Experts of a small language model.
Experts: 40 experts in each of 11 layers, 1 pick a token.
Below are experts of layer 5 (counted from 0) of a mixture-of-experts language model. Rows are named router (the router's row for the expert), gate (a neuron's input weights, with its number), up (a neuron's input weights, with its number), down (a neuron's output weights, with its number) and show model dimensions 0-127. Each number is 200 + 30 x the weight over its row's rms, rounded and kept within 0 to 999.
After each expert's rows: "gets" lists some tokens that make up at least twice as much of what it gets as of all text; "comes before" lists some tokens at least twice as common just after its tokens as in all text. This comes from a sample of Wikipedia text that the model never trained on. Tokens count by the router's weight.

# expert 3
router,174,194,197,191,178,186,235,203,144,137,186,201,216,179,199,167,214,182,194,189,205,196,200,156,253,203,176,165,222,183,165,173,156,255,202,158,212,228,217,187,194,235,219,225,214,279,230,205,190,251,212,242,168,172,192,234,214,204,197,190,217,198,178,210,136,166,168,199,237,176,192,254,202,238,213,196,177,253,218,218,168,138,193,251,232,249,246,222,209,216,242,185,142,221,225,216,209,176,224,170,203,148,210,175,190,209,173,245,199,204,180,179,178,176,185,269,153,172,167,171,239,203,236,204,205,128,162,191
gate0,217,236,223,198,246,207,228,182,146,162,210,223,196,155,205,223,163,253,216,241,191,256,196,233,178,160,206,183,245,176,195,192,171,147,208,194,268,198,261,204,215,190,210,183,149,184,204,240,194,184,221,215,186,202,156,196,216,297,188,254,211,199,157,183,225,205,217,164,177,201,190,249,210,215,238,240,185,177,195,210,172,195,172,203,213,188,259,219,186,202,141,151,226,140,206,212,146,196,189,192,199,209,183,151,221,166,222,273,207,240,169,227,180,180,177,154,246,200,197,180,196,219,195,170,196,192,160,210
up0,209,196,265,209,215,196,190,170,206,162,244,221,211,189,228,289,202,145,208,255,222,207,160,173,153,170,208,172,207,147,164,195,198,210,264,201,227,244,202,204,215,183,219,168,234,227,219,213,201,265,163,227,185,196,184,155,257,164,166,203,136,209,186,170,190,201,224,186,230,208,208,221,178,200,219,224,217,155,218,195,154,178,213,214,229,185,163,228,146,172,229,177,242,183,208,229,187,157,205,273,175,221,217,209,211,166,209,193,163,213,164,220,185,161,146,135,189,201,212,197,192,190,217,178,153,165,228,184
down0,230,146,230,203,236,244,174,251,200,203,169,157,213,198,184,203,174,225,165,208,158,271,150,238,190,138,225,163,258,228,162,230,195,216,211,208,231,208,193,225,182,229,203,174,213,220,198,226,197,218,170,201,191,208,232,249,163,153,206,133,167,215,168,173,177,235,210,242,249,209,193,175,192,217,201,233,223,228,138,168,184,195,211,220,173,228,195,116,127,197,198,225,191,188,241,160,203,207,167,164,248,196,200,174,213,249,189,194,199,194,206,248,186,198,192,226,251,193,239,172,207,234,177,189,185,172,230,219
gets: " as", " that", " which", " but", " when", " where"
comes before: " the", " he", " a", " it", " they", " was"

# expert 2
router,182,197,170,188,184,162,242,193,174,169,222,227,224,183,229,155,239,190,186,181,246,214,220,174,242,188,149,202,153,165,151,184,212,249,198,154,216,240,225,156,201,259,245,193,227,228,206,201,213,266,169,234,196,210,195,252,197,228,188,232,138,170,182,186,187,158,140,189,213,223,139,208,226,215,164,220,182,213,249,190,200,192,154,234,210,215,247,219,217,218,210,159,154,221,224,202,252,211,214,195,262,155,191,176,169,206,196,216,179,206,175,181,229,148,191,248,183,207,177,210,204,201,231,149,197,160,149,189
gate0,202,194,250,158,189,195,202,156,193,205,211,215,183,205,241,183,195,169,184,214,216,224,161,180,210,179,195,182,179,147,228,279,180,155,291,278,247,285,214,190,218,214,222,211,208,214,158,188,235,205,204,210,187,208,199,205,171,192,215,227,219,148,216,229,203,176,178,184,207,206,265,202,200,194,161,193,140,226,213,160,190,187,255,173,241,188,176,196,190,220,221,173,183,158,192,156,201,180,202,182,226,125,165,184,219,219,199,192,223,237,215,185,175,194,168,250,146,181,182,228,233,160,178,178,185,198,255,173
up0,238,159,220,189,163,214,225,143,224,248,186,209,254,201,231,246,205,149,218,231,205,232,216,218,220,246,218,194,201,233,173,236,179,195,213,212,268,229,191,230,237,172,218,191,164,243,193,158,217,186,242,168,155,201,199,227,183,215,157,218,183,162,177,195,185,163,210,185,230,182,204,213,237,182,192,228,219,259,178,179,218,196,193,212,177,143,188,179,189,229,163,106,249,174,181,156,154,233,158,242,219,198,231,183,193,240,167,231,206,198,231,207,231,239,217,230,233,175,172,162,189,145,249,167,190,189,195,181
down0,198,179,202,188,239,229,244,158,221,182,187,185,204,179,229,187,205,233,203,271,165,258,201,170,197,208,169,217,216,195,199,216,154,249,214,241,255,206,211,203,160,152,200,238,212,220,208,164,234,200,266,166,146,244,199,213,165,221,176,207,234,156,177,254,184,209,199,257,215,185,178,213,207,150,188,213,171,161,233,229,176,167,210,162,219,174,217,233,211,184,182,197,195,168,209,183,174,229,176,168,237,203,242,206,160,204,199,219,243,136,175,202,183,194,188,211,228,174,151,264,207,113,184,216,208,139,204,186
gets: " in", " on", " at", " from", " to", " In"
comes before: " the", " a", " his", " this", " its", " an"

# expert 34
router,171,201,138,185,176,176,201,210,156,171,199,206,227,213,220,176,239,165,190,173,221,202,172,169,208,205,181,206,205,176,166,171,172,214,200,161,186,251,194,147,202,231,227,180,195,259,179,206,181,216,180,277,217,205,163,192,184,233,178,202,148,203,188,140,148,174,106,161,203,163,146,234,208,204,187,217,170,222,231,215,177,137,209,224,199,222,231,174,250,219,230,177,180,229,269,182,245,174,177,208,237,174,159,177,171,200,151,231,182,185,192,179,234,164,168,229,185,155,153,231,179,215,226,188,195,180,200,199
gate0,216,120,145,212,263,183,183,211,178,200,209,203,160,215,211,162,223,224,145,162,216,223,180,140,227,179,208,210,197,205,207,272,229,200,199,178,197,162,160,208,203,180,108,202,170,253,194,223,212,136,214,164,183,199,184,245,177,199,142,168,217,209,149,250,170,224,205,204,187,227,155,153,208,168,144,214,221,205,207,234,211,233,224,166,246,227,197,200,220,194,218,225,177,208,203,217,210,216,224,227,229,225,181,174,206,204,181,169,188,208,188,167,184,229,217,144,173,176,194,175,186,139,214,223,241,202,212,148
up0,172,188,181,227,226,209,213,207,177,177,230,174,184,193,160,199,217,179,160,128,219,195,255,219,216,218,166,174,205,196,211,226,244,153,218,203,226,266,148,180,225,260,188,215,177,220,191,267,236,164,244,150,184,172,149,171,210,174,200,189,250,213,151,233,229,186,205,233,164,240,202,234,207,240,177,217,207,168,203,163,146,184,200,216,213,208,199,247,203,172,234,215,263,187,205,207,194,185,225,224,178,149,165,209,226,191,132,209,173,210,157,220,218,231,225,200,189,169,184,186,162,162,194,225,191,194,224,121
down0,148,146,226,174,233,198,190,224,180,192,233,203,194,200,172,205,199,242,228,194,195,231,209,235,130,216,227,256,203,182,148,225,242,239,165,232,143,191,170,210,175,258,220,180,223,137,188,169,213,164,235,205,242,206,217,166,222,180,211,186,168,235,173,185,191,181,244,204,208,164,230,224,196,177,183,218,218,211,210,213,219,219,181,205,208,243,205,176,257,213,168,192,224,189,161,174,182,110,195,205,231,166,138,224,205,194,117,208,160,214,149,190,195,193,164,211,241,158,219,242,168,194,167,239,180,210,211,194
gets: " October", " January", " July", " May", " August", " September"
comes before: ",", " 18", " 17", " 2021", " 2020", " 2018"

# expert 17
router,189,198,138,172,221,198,198,197,205,183,209,278,254,232,193,163,235,190,182,182,219,209,194,161,196,205,191,172,185,148,94,182,233,228,168,176,192,213,209,202,200,245,233,218,169,240,257,188,157,254,204,230,205,202,152,201,176,228,186,206,147,173,206,172,145,160,160,172,218,197,191,219,234,211,218,226,186,214,212,211,188,168,158,235,191,265,242,227,262,217,233,199,168,225,218,214,197,207,208,204,270,194,224,170,190,205,204,233,238,211,179,196,177,182,182,268,203,183,174,195,221,223,172,176,233,172,158,188
gate0,221,207,202,184,212,194,234,177,138,227,173,206,248,228,153,175,224,275,201,191,196,149,183,181,244,200,229,221,179,242,168,237,131,200,194,232,224,262,169,234,177,170,192,222,241,174,208,168,211,220,176,234,192,196,205,178,133,268,168,214,207,225,196,256,249,177,218,208,204,227,261,213,184,196,169,166,197,203,251,233,178,209,130,178,169,203,226,242,199,171,179,185,186,215,222,236,180,211,219,163,182,219,237,215,171,205,206,251,211,192,140,208,201,199,193,164,242,231,240,182,207,183,203,220,220,159,210,167
up0,192,130,204,222,188,177,236,148,225,215,257,225,194,169,189,234,181,145,197,192,184,208,227,212,185,109,211,217,175,263,187,199,194,160,249,187,244,266,180,234,198,192,262,161,190,154,218,185,185,178,196,204,232,182,222,194,194,257,193,207,190,137,227,202,196,210,156,205,229,191,163,181,217,193,179,241,194,208,197,182,176,187,158,153,220,235,233,206,153,169,181,252,171,207,207,169,168,181,194,219,222,204,162,241,182,201,133,173,205,180,239,201,195,222,198,215,226,264,222,165,221,249,170,189,201,165,218,196
down0,179,253,177,201,210,196,249,221,180,202,228,193,210,209,144,237,189,199,221,214,194,166,171,162,174,229,185,205,214,199,163,218,212,246,209,234,177,185,243,242,282,209,210,223,238,157,180,225,162,237,232,177,185,245,159,199,197,159,247,207,168,157,220,229,139,232,148,217,186,204,185,190,220,226,223,160,223,199,162,185,172,150,187,197,184,195,217,156,212,161,157,203,200,195,225,195,170,221,224,194,203,231,215,171,188,209,118,240,168,166,148,204,221,177,151,176,238,291,215,192,175,236,202,191,195,202,216,167
gets: ".", ").", "\".", ".\"", ";", ".)"
comes before: "\n", " The", " He", " In", " It", " This"

# expert 35
router,201,163,190,172,216,185,229,238,199,198,238,204,240,217,197,150,229,117,178,223,186,214,176,165,236,177,134,200,171,151,162,175,185,238,187,185,206,210,174,182,154,234,222,222,211,264,238,205,200,211,216,206,162,223,170,233,177,197,177,210,203,189,179,172,194,196,161,205,218,183,232,237,199,223,214,190,165,207,216,197,174,105,178,220,225,269,244,222,189,235,211,170,182,198,233,191,201,178,229,214,241,191,210,192,197,208,143,257,169,209,172,197,160,192,174,264,146,173,168,175,251,218,210,192,246,164,153,223
gate0,212,236,157,224,183,214,214,183,225,230,178,235,228,224,233,225,195,240,223,214,216,200,248,233,170,144,193,262,165,135,176,184,140,259,174,201,184,202,183,155,183,245,207,169,195,231,146,223,203,192,269,191,154,191,197,188,244,220,179,218,231,163,178,187,185,192,181,232,174,199,280,215,234,241,232,156,204,220,231,218,213,150,173,200,163,226,185,208,191,230,201,223,215,245,171,214,169,205,164,274,156,175,204,153,216,197,222,224,191,198,194,183,227,221,200,184,215,237,142,189,170,166,248,192,209,185,185,208
up0,198,223,192,199,168,172,254,220,186,209,180,196,197,244,201,210,172,229,204,214,178,158,217,203,227,164,168,236,172,212,218,169,164,208,199,148,196,204,219,209,161,230,256,229,192,172,154,185,212,240,186,220,141,224,221,162,223,236,183,200,165,171,138,191,228,218,180,203,190,258,211,196,245,194,230,183,191,198,236,247,233,215,166,153,148,224,162,218,170,237,198,183,219,208,260,230,176,208,221,282,165,197,201,166,174,205,215,173,229,163,199,240,181,226,194,203,200,251,186,247,156,250,279,201,160,225,169,227
down0,216,172,179,206,157,169,213,235,214,204,185,247,193,228,195,270,192,242,223,251,226,215,236,252,151,193,206,168,192,212,164,228,223,196,226,216,219,207,173,183,206,224,217,203,165,206,192,192,207,205,270,196,235,150,238,162,240,140,186,200,190,213,105,166,184,197,156,194,189,246,229,170,211,196,232,188,243,226,177,166,248,175,198,213,211,207,169,220,143,237,149,197,190,224,168,209,176,193,210,248,175,241,162,190,181,243,203,124,189,221,215,175,176,152,183,201,205,202,250,225,252,212,183,173,188,199,221,221
gets: " he", " it", " He", " had", " she", " they"
comes before: " was", " been", " in", " to", " had", " is"

# expert 8
router,151,218,199,197,197,199,208,178,142,155,228,212,219,211,211,183,217,176,175,200,253,208,199,170,207,180,166,201,189,180,168,191,193,196,161,151,233,170,226,187,170,233,230,207,164,247,177,185,191,186,144,211,216,178,186,209,150,214,171,200,164,207,195,205,200,156,165,192,262,201,182,233,193,216,180,231,137,182,256,220,192,128,182,212,219,244,245,230,246,216,240,194,145,232,205,188,203,192,237,157,204,122,197,178,161,133,210,233,189,184,164,180,205,145,170,256,227,182,166,206,229,220,214,144,207,184,167,173
gate0,248,151,183,210,221,156,190,161,223,184,198,225,195,269,227,191,178,200,261,166,201,214,208,205,232,184,207,180,164,190,157,175,137,154,184,174,207,167,197,205,157,242,142,251,222,173,199,179,265,180,199,193,166,198,175,220,203,192,178,160,206,207,219,180,175,235,155,243,172,242,217,197,170,223,172,200,185,187,248,219,234,273,221,205,287,211,234,173,177,170,191,197,205,196,218,215,222,246,178,225,196,217,210,224,159,175,201,191,210,168,227,183,163,195,220,188,275,252,164,225,244,206,214,202,212,168,233,183
up0,241,223,231,193,178,173,194,226,189,181,188,199,169,251,251,204,170,193,193,171,223,222,174,193,203,189,176,219,120,230,212,183,219,112,179,193,233,223,201,201,180,208,230,211,174,156,158,198,217,200,132,178,178,200,279,161,210,191,140,159,199,224,176,174,174,230,204,196,197,193,194,143,200,189,209,211,191,204,202,205,152,198,191,206,228,134,169,149,201,221,195,214,170,203,218,217,203,184,226,190,189,189,225,188,114,188,209,173,204,188,242,180,169,234,186,139,232,192,165,228,268,204,259,186,145,212,181,163
down0,209,212,193,197,223,231,234,209,183,193,201,186,176,216,147,176,233,166,147,168,227,160,200,176,164,187,250,257,215,250,182,195,193,226,190,199,259,195,242,163,250,214,232,174,154,195,178,222,171,222,210,232,175,201,236,171,149,154,231,160,185,197,179,151,213,180,225,157,218,228,233,237,238,248,210,193,212,190,189,171,171,214,182,251,172,208,180,141,182,189,191,170,169,201,269,166,183,250,179,247,215,238,181,209,246,236,193,188,238,204,188,210,181,226,208,247,167,173,209,232,127,225,209,192,197,263,199,209
gets: " by", " with", " to", "ed", " for", " against"
comes before: " the", " a", " by", ":", " his", " as"

# expert 28
router,182,214,125,170,207,159,201,230,162,192,223,256,218,204,228,220,217,89,180,190,229,240,210,136,220,171,207,193,147,193,174,191,195,219,172,184,230,200,207,180,200,232,257,200,145,210,215,205,166,219,187,226,184,186,172,233,149,241,207,232,180,184,194,191,165,191,166,203,210,190,189,219,226,173,242,218,195,202,188,201,181,158,225,268,221,218,262,207,205,190,215,190,179,188,197,152,227,170,186,150,265,159,174,172,199,217,159,226,228,183,184,151,224,168,155,242,186,194,167,178,226,180,211,193,184,155,175,166
gate0,182,175,221,195,168,210,212,189,185,175,292,236,181,196,166,168,119,252,167,193,207,188,207,158,192,227,243,216,216,196,206,189,206,212,188,151,177,172,208,244,156,210,194,202,139,169,218,199,193,211,199,195,222,200,160,195,195,171,173,186,217,173,208,222,230,221,183,226,195,263,228,227,249,212,182,212,163,177,234,181,220,211,240,224,210,191,181,172,208,230,246,169,215,159,197,188,176,214,200,189,247,287,123,177,205,157,165,223,171,213,201,171,243,182,273,200,205,207,211,251,229,241,169,163,187,194,150,192
up0,207,237,155,195,164,185,181,206,117,213,117,230,187,208,179,178,234,205,189,188,190,207,250,162,229,235,208,197,173,176,225,177,135,138,178,213,220,166,213,192,200,132,213,218,239,184,165,192,225,171,199,161,247,190,205,209,201,179,214,189,218,205,187,236,156,157,170,174,217,172,200,219,265,252,266,236,191,213,172,217,214,221,207,170,220,246,192,162,196,152,230,254,195,205,185,151,175,191,186,242,181,216,198,195,191,236,179,211,160,184,164,210,185,203,162,133,202,156,193,185,212,159,194,156,214,192,172,196
down0,204,229,211,227,174,255,190,200,201,199,208,175,172,162,187,182,198,220,152,151,220,157,184,253,163,211,264,229,205,147,195,204,183,179,227,151,197,77,208,287,229,120,192,187,209,212,179,210,203,208,230,198,180,229,228,207,198,211,180,200,209,174,174,199,155,179,182,184,214,155,255,213,210,218,172,209,183,206,236,200,158,151,180,172,189,211,209,172,200,235,199,243,189,246,260,202,225,162,188,231,196,173,187,203,151,165,203,182,195,196,198,226,176,203,194,235,234,166,167,200,234,183,248,188,163,193,225,182
gets: " |", ";", " 0", " /", " —;", "|---|---|---|---|"
comes before: " ", " 0", "\n", " 1", " 2", " 3"

# expert 37
router,199,194,126,172,198,204,190,244,163,144,226,271,241,197,207,154,214,151,180,187,243,213,210,141,238,185,193,208,175,192,152,181,219,220,183,149,210,223,198,200,164,230,267,189,192,232,210,184,194,243,212,246,183,159,174,216,144,236,183,208,143,180,213,181,157,177,156,206,207,159,155,221,214,182,167,230,171,222,230,201,192,147,171,242,206,225,277,215,239,190,205,158,187,217,224,170,200,210,226,178,224,160,153,179,184,179,149,236,194,236,195,190,202,188,175,239,205,185,181,203,216,152,203,205,230,181,191,185
gate0,226,234,167,214,235,168,196,228,204,274,241,211,230,227,215,259,135,242,179,216,208,206,185,217,163,122,195,213,242,226,169,176,197,195,185,153,186,201,201,201,173,208,173,206,246,185,202,270,185,191,216,247,197,174,188,225,195,155,192,210,194,202,203,191,187,166,214,209,222,209,220,230,184,216,263,157,235,139,143,199,203,180,198,190,231,242,199,157,222,207,156,209,149,148,255,188,155,159,196,197,170,205,194,169,237,208,191,175,232,235,214,249,234,166,172,213,189,170,206,190,143,218,226,222,246,216,180,169
up0,193,155,189,186,187,205,227,144,166,160,145,194,190,211,203,180,197,140,221,186,218,156,219,218,220,241,222,182,197,208,207,237,148,187,228,239,210,166,173,238,195,241,241,227,172,174,200,187,199,200,193,185,172,269,215,156,227,259,192,151,236,202,231,229,241,252,216,185,185,207,139,164,253,172,135,223,184,252,237,181,196,175,194,218,185,143,186,238,205,210,241,191,225,248,167,203,247,240,195,214,204,200,189,221,171,183,185,238,229,204,194,160,173,226,219,161,198,215,186,239,251,206,158,162,159,192,221,221
down0,148,180,180,198,134,173,227,149,207,178,176,188,217,183,157,240,224,209,201,193,214,177,200,205,200,184,210,220,179,192,186,155,192,232,226,220,230,138,186,169,254,200,264,181,200,155,194,173,114,204,183,176,170,261,215,182,188,236,233,187,196,225,187,202,196,219,194,218,216,215,116,205,235,177,188,206,188,218,144,209,228,203,177,146,265,166,202,202,212,174,236,191,229,233,179,191,243,277,181,192,260,210,240,222,193,199,179,227,192,164,251,183,172,224,160,175,193,181,184,221,177,195,189,215,166,167,224,244
gets: " |", ";", ")", ");", "\";", "\":"
comes before: "\n", " ", " 1", " —", " 2", " 3"

# expert 29
router,191,211,157,173,184,187,178,207,161,197,213,235,256,227,213,157,226,158,178,211,228,220,203,180,247,219,166,190,189,185,153,148,182,245,201,181,201,220,194,125,206,234,236,212,204,256,219,149,144,226,179,221,203,159,162,190,195,257,165,214,204,167,207,180,162,187,151,188,216,179,186,232,192,191,237,239,137,208,220,209,186,155,184,221,217,220,283,214,218,238,258,153,170,179,247,215,211,200,193,216,229,162,223,152,176,158,195,259,213,178,182,182,155,203,194,257,198,208,185,208,197,181,246,186,182,182,180,197
gate0,194,236,214,166,177,122,198,209,221,215,165,233,192,222,165,204,204,188,215,230,210,223,210,192,225,194,202,253,216,243,240,236,277,202,209,204,207,203,172,211,198,242,212,260,202,169,210,253,262,227,180,175,238,171,235,176,197,171,211,198,195,252,190,182,222,202,193,166,219,240,191,254,252,186,223,146,220,191,213,208,229,192,166,205,200,225,226,235,246,205,189,176,256,195,209,229,156,179,254,220,165,128,257,223,228,159,220,208,222,161,221,182,209,200,196,183,238,217,233,168,160,122,178,205,202,208,221,183
up0,232,211,213,216,195,254,185,192,206,209,172,173,187,226,194,195,212,232,212,202,196,212,196,241,179,238,212,145,164,175,157,167,147,154,176,185,148,234,181,159,166,174,164,153,204,228,190,203,106,191,232,240,206,234,228,226,211,220,198,217,185,207,259,209,223,191,217,223,199,186,237,170,125,223,146,259,180,201,218,233,178,176,218,160,200,226,175,156,195,181,212,224,158,191,218,161,236,206,164,160,249,184,171,190,154,241,182,244,183,243,165,195,239,160,199,218,168,214,158,203,200,245,225,193,165,193,176,217
down0,200,186,156,187,158,135,213,182,216,166,225,210,248,224,234,202,238,147,200,215,191,267,208,148,210,208,206,187,236,151,166,230,182,210,201,170,262,142,187,232,213,207,193,210,208,201,200,177,219,210,209,193,222,160,246,228,162,202,220,208,224,199,209,203,188,206,177,157,188,231,199,188,211,199,252,184,234,219,189,178,256,191,199,207,207,216,245,241,241,232,120,168,242,184,171,207,102,149,173,225,175,226,165,206,185,213,206,188,216,193,201,158,189,214,171,249,234,192,176,190,246,256,221,227,185,239,185,239
gets: "5", "7", "000", "9", "8", "00"
comes before: " |", "%", "°", ".", ")", "″"

# expert 0
router,194,192,186,194,182,150,201,187,176,132,181,253,244,171,195,178,221,169,196,164,264,213,159,167,202,197,166,227,176,174,167,140,177,203,194,179,197,220,204,177,217,275,223,203,230,249,224,193,184,181,162,195,220,191,178,249,206,255,169,188,174,168,188,217,198,165,133,188,197,221,147,222,186,197,171,207,153,184,218,188,151,191,184,221,217,233,227,239,217,198,256,150,147,195,201,189,236,214,200,167,226,147,188,154,139,178,209,220,211,201,164,194,213,141,168,264,203,200,137,221,191,177,210,220,198,188,190,193
gate0,189,231,226,197,195,220,177,255,231,151,207,185,194,231,253,252,209,149,163,180,140,194,201,200,249,224,155,218,216,209,205,215,200,160,191,167,208,206,226,141,188,209,235,209,226,196,253,186,232,226,206,213,235,200,211,238,258,179,162,194,214,195,219,142,223,146,194,214,201,254,220,160,186,148,147,190,223,188,262,222,197,187,188,217,146,225,226,214,190,241,163,201,186,165,187,199,192,206,213,212,228,205,248,219,205,279,236,158,176,169,261,203,177,178,232,197,193,224,247,217,226,175,206,188,209,149,246,207
up0,189,214,206,176,202,254,185,164,160,241,240,219,210,165,218,208,194,239,212,180,220,231,213,182,183,121,212,216,158,164,219,169,190,179,223,201,220,204,211,199,148,152,220,170,190,183,227,222,182,106,136,163,200,238,205,211,168,249,244,174,163,214,179,205,186,192,208,196,225,222,224,247,182,179,230,211,219,254,157,214,194,264,133,181,186,247,190,257,177,176,211,195,236,211,185,243,164,171,235,234,238,206,187,211,213,181,183,219,193,245,229,153,190,183,203,166,210,201,165,187,193,265,168,194,168,232,194,193
down0,214,249,231,157,155,199,136,206,200,190,175,182,244,197,175,200,246,191,161,210,180,218,199,208,194,218,150,211,201,204,220,209,183,207,238,187,196,205,208,174,238,110,203,192,138,238,182,177,194,231,233,218,206,184,239,261,193,192,207,228,171,145,159,231,193,214,206,206,233,225,207,150,178,184,259,180,210,159,192,202,204,189,178,173,185,251,203,192,211,158,164,209,215,204,175,232,112,160,200,233,149,245,243,160,180,170,205,162,213,172,175,238,232,135,227,194,202,190,151,179,190,234,169,210,218,228,230,194
gets: " of", " for", " the", " about", " among", " both"
comes before: " the", " a", " his", " its", " Representatives", " birth"

# expert 36
router,188,198,151,161,172,190,201,204,142,205,215,245,229,195,206,167,237,102,166,217,206,269,176,171,233,190,180,212,173,202,175,186,211,243,158,200,212,219,159,128,207,229,254,197,215,216,205,176,172,233,172,234,176,188,187,189,183,201,178,221,183,206,184,194,166,202,142,166,242,216,180,260,212,179,186,213,146,181,231,213,189,165,176,218,230,228,222,221,255,231,258,173,187,228,244,212,219,161,185,158,238,164,201,181,160,166,195,219,221,181,179,170,179,196,173,269,168,222,157,186,199,181,206,178,205,181,162,184
gate0,229,182,179,245,217,177,172,165,231,249,127,186,232,186,160,148,173,200,201,208,208,149,178,190,184,235,211,207,187,182,181,172,183,159,203,156,235,210,212,192,212,224,262,149,192,254,235,237,202,191,192,210,154,193,160,178,199,181,229,166,252,208,152,183,168,186,190,179,222,183,228,168,229,238,218,207,214,215,238,194,210,243,191,233,171,204,192,221,186,229,196,199,181,178,157,187,256,166,184,166,211,217,262,181,185,239,169,127,211,184,185,191,258,227,265,167,251,207,178,187,218,174,191,193,185,189,258,150
up0,166,183,191,205,206,237,153,235,209,190,217,218,235,172,169,195,236,265,243,214,201,155,159,243,242,211,183,215,233,201,224,219,244,261,201,187,167,183,219,166,180,248,188,252,253,191,209,244,185,167,185,215,196,162,250,275,197,223,216,218,226,215,240,247,212,203,268,147,173,168,205,198,184,144,208,168,204,190,233,133,200,200,217,255,191,214,182,217,220,226,184,195,210,220,205,187,152,174,194,210,176,178,154,218,206,218,195,169,223,247,226,226,222,153,223,212,194,224,201,249,201,153,158,205,225,194,204,247
down0,172,253,136,186,201,225,192,215,140,130,169,184,214,194,199,267,203,171,162,183,212,202,217,225,212,164,195,204,111,173,225,197,235,210,189,189,225,209,178,173,199,196,205,211,169,155,241,224,218,254,207,200,216,199,206,212,211,254,194,185,189,247,209,185,211,228,222,219,161,241,219,215,143,181,170,184,202,196,216,176,257,219,195,187,143,216,168,206,183,181,223,174,209,245,170,214,142,175,148,176,205,255,192,220,207,226,206,195,180,229,213,182,161,170,177,186,224,228,205,164,236,284,158,202,233,260,185,216
gets: "1", "2", " 1", " 0", " 2", "0"
comes before: " |", "–", ")", ".", "}", ";"

# expert 12
router,168,214,198,149,210,212,182,249,213,213,175,238,220,181,198,166,242,175,189,208,197,222,178,184,202,218,153,196,162,159,146,199,179,192,226,182,191,196,198,184,222,265,235,180,210,223,191,223,127,189,204,221,245,209,189,189,163,230,208,217,170,213,207,165,201,136,182,192,214,194,181,230,167,195,221,175,180,189,188,201,180,190,197,214,258,263,253,222,231,239,229,168,144,209,229,143,199,158,190,196,223,162,222,165,161,192,145,252,210,229,150,160,200,172,186,273,236,192,157,205,212,184,240,194,196,133,159,166
gate0,211,213,185,112,242,234,213,190,198,195,275,192,209,210,159,223,201,176,210,251,151,202,219,220,201,196,174,156,208,212,200,146,171,166,232,206,179,191,183,205,219,237,205,212,239,274,206,163,155,156,174,211,180,213,160,212,228,201,212,191,218,198,216,181,238,206,162,216,222,244,215,195,234,186,218,156,182,165,191,229,236,223,252,242,166,217,230,186,197,193,219,181,200,174,198,204,211,238,180,253,220,185,261,210,161,165,132,236,159,182,166,158,224,158,201,163,217,200,247,236,239,223,217,180,184,199,136,207
up0,162,206,222,197,171,186,239,200,200,173,186,197,188,217,202,215,232,185,189,207,202,233,239,211,191,224,209,242,201,214,211,170,218,206,224,191,205,206,177,194,157,128,229,216,189,161,169,204,153,207,185,150,198,180,223,140,134,216,173,211,232,198,209,206,231,193,228,178,184,189,199,173,148,205,183,163,216,219,135,158,136,149,145,235,189,166,170,242,221,250,193,160,193,217,151,193,235,272,178,190,213,213,126,152,150,186,198,156,229,195,185,216,175,199,206,275,176,222,177,193,188,157,193,145,211,221,230,187
down0,220,184,166,229,175,228,221,245,204,213,201,256,275,204,183,148,223,207,179,207,207,199,240,250,165,137,188,209,198,215,214,143,260,253,215,233,155,178,192,209,193,249,203,202,197,219,175,193,183,237,143,174,192,218,202,182,253,181,163,148,231,205,186,157,201,219,135,204,210,170,156,214,199,197,221,127,186,179,192,245,176,193,223,195,217,206,199,171,214,203,192,142,184,229,176,133,216,221,184,243,202,207,186,145,211,226,158,202,184,172,176,141,151,183,175,219,201,219,200,206,191,182,163,192,154,193,159,203
gets: "ing", "ed", "es", "ion", "ation", "age"
comes before: " to", " of", ".", ",", " in", " and"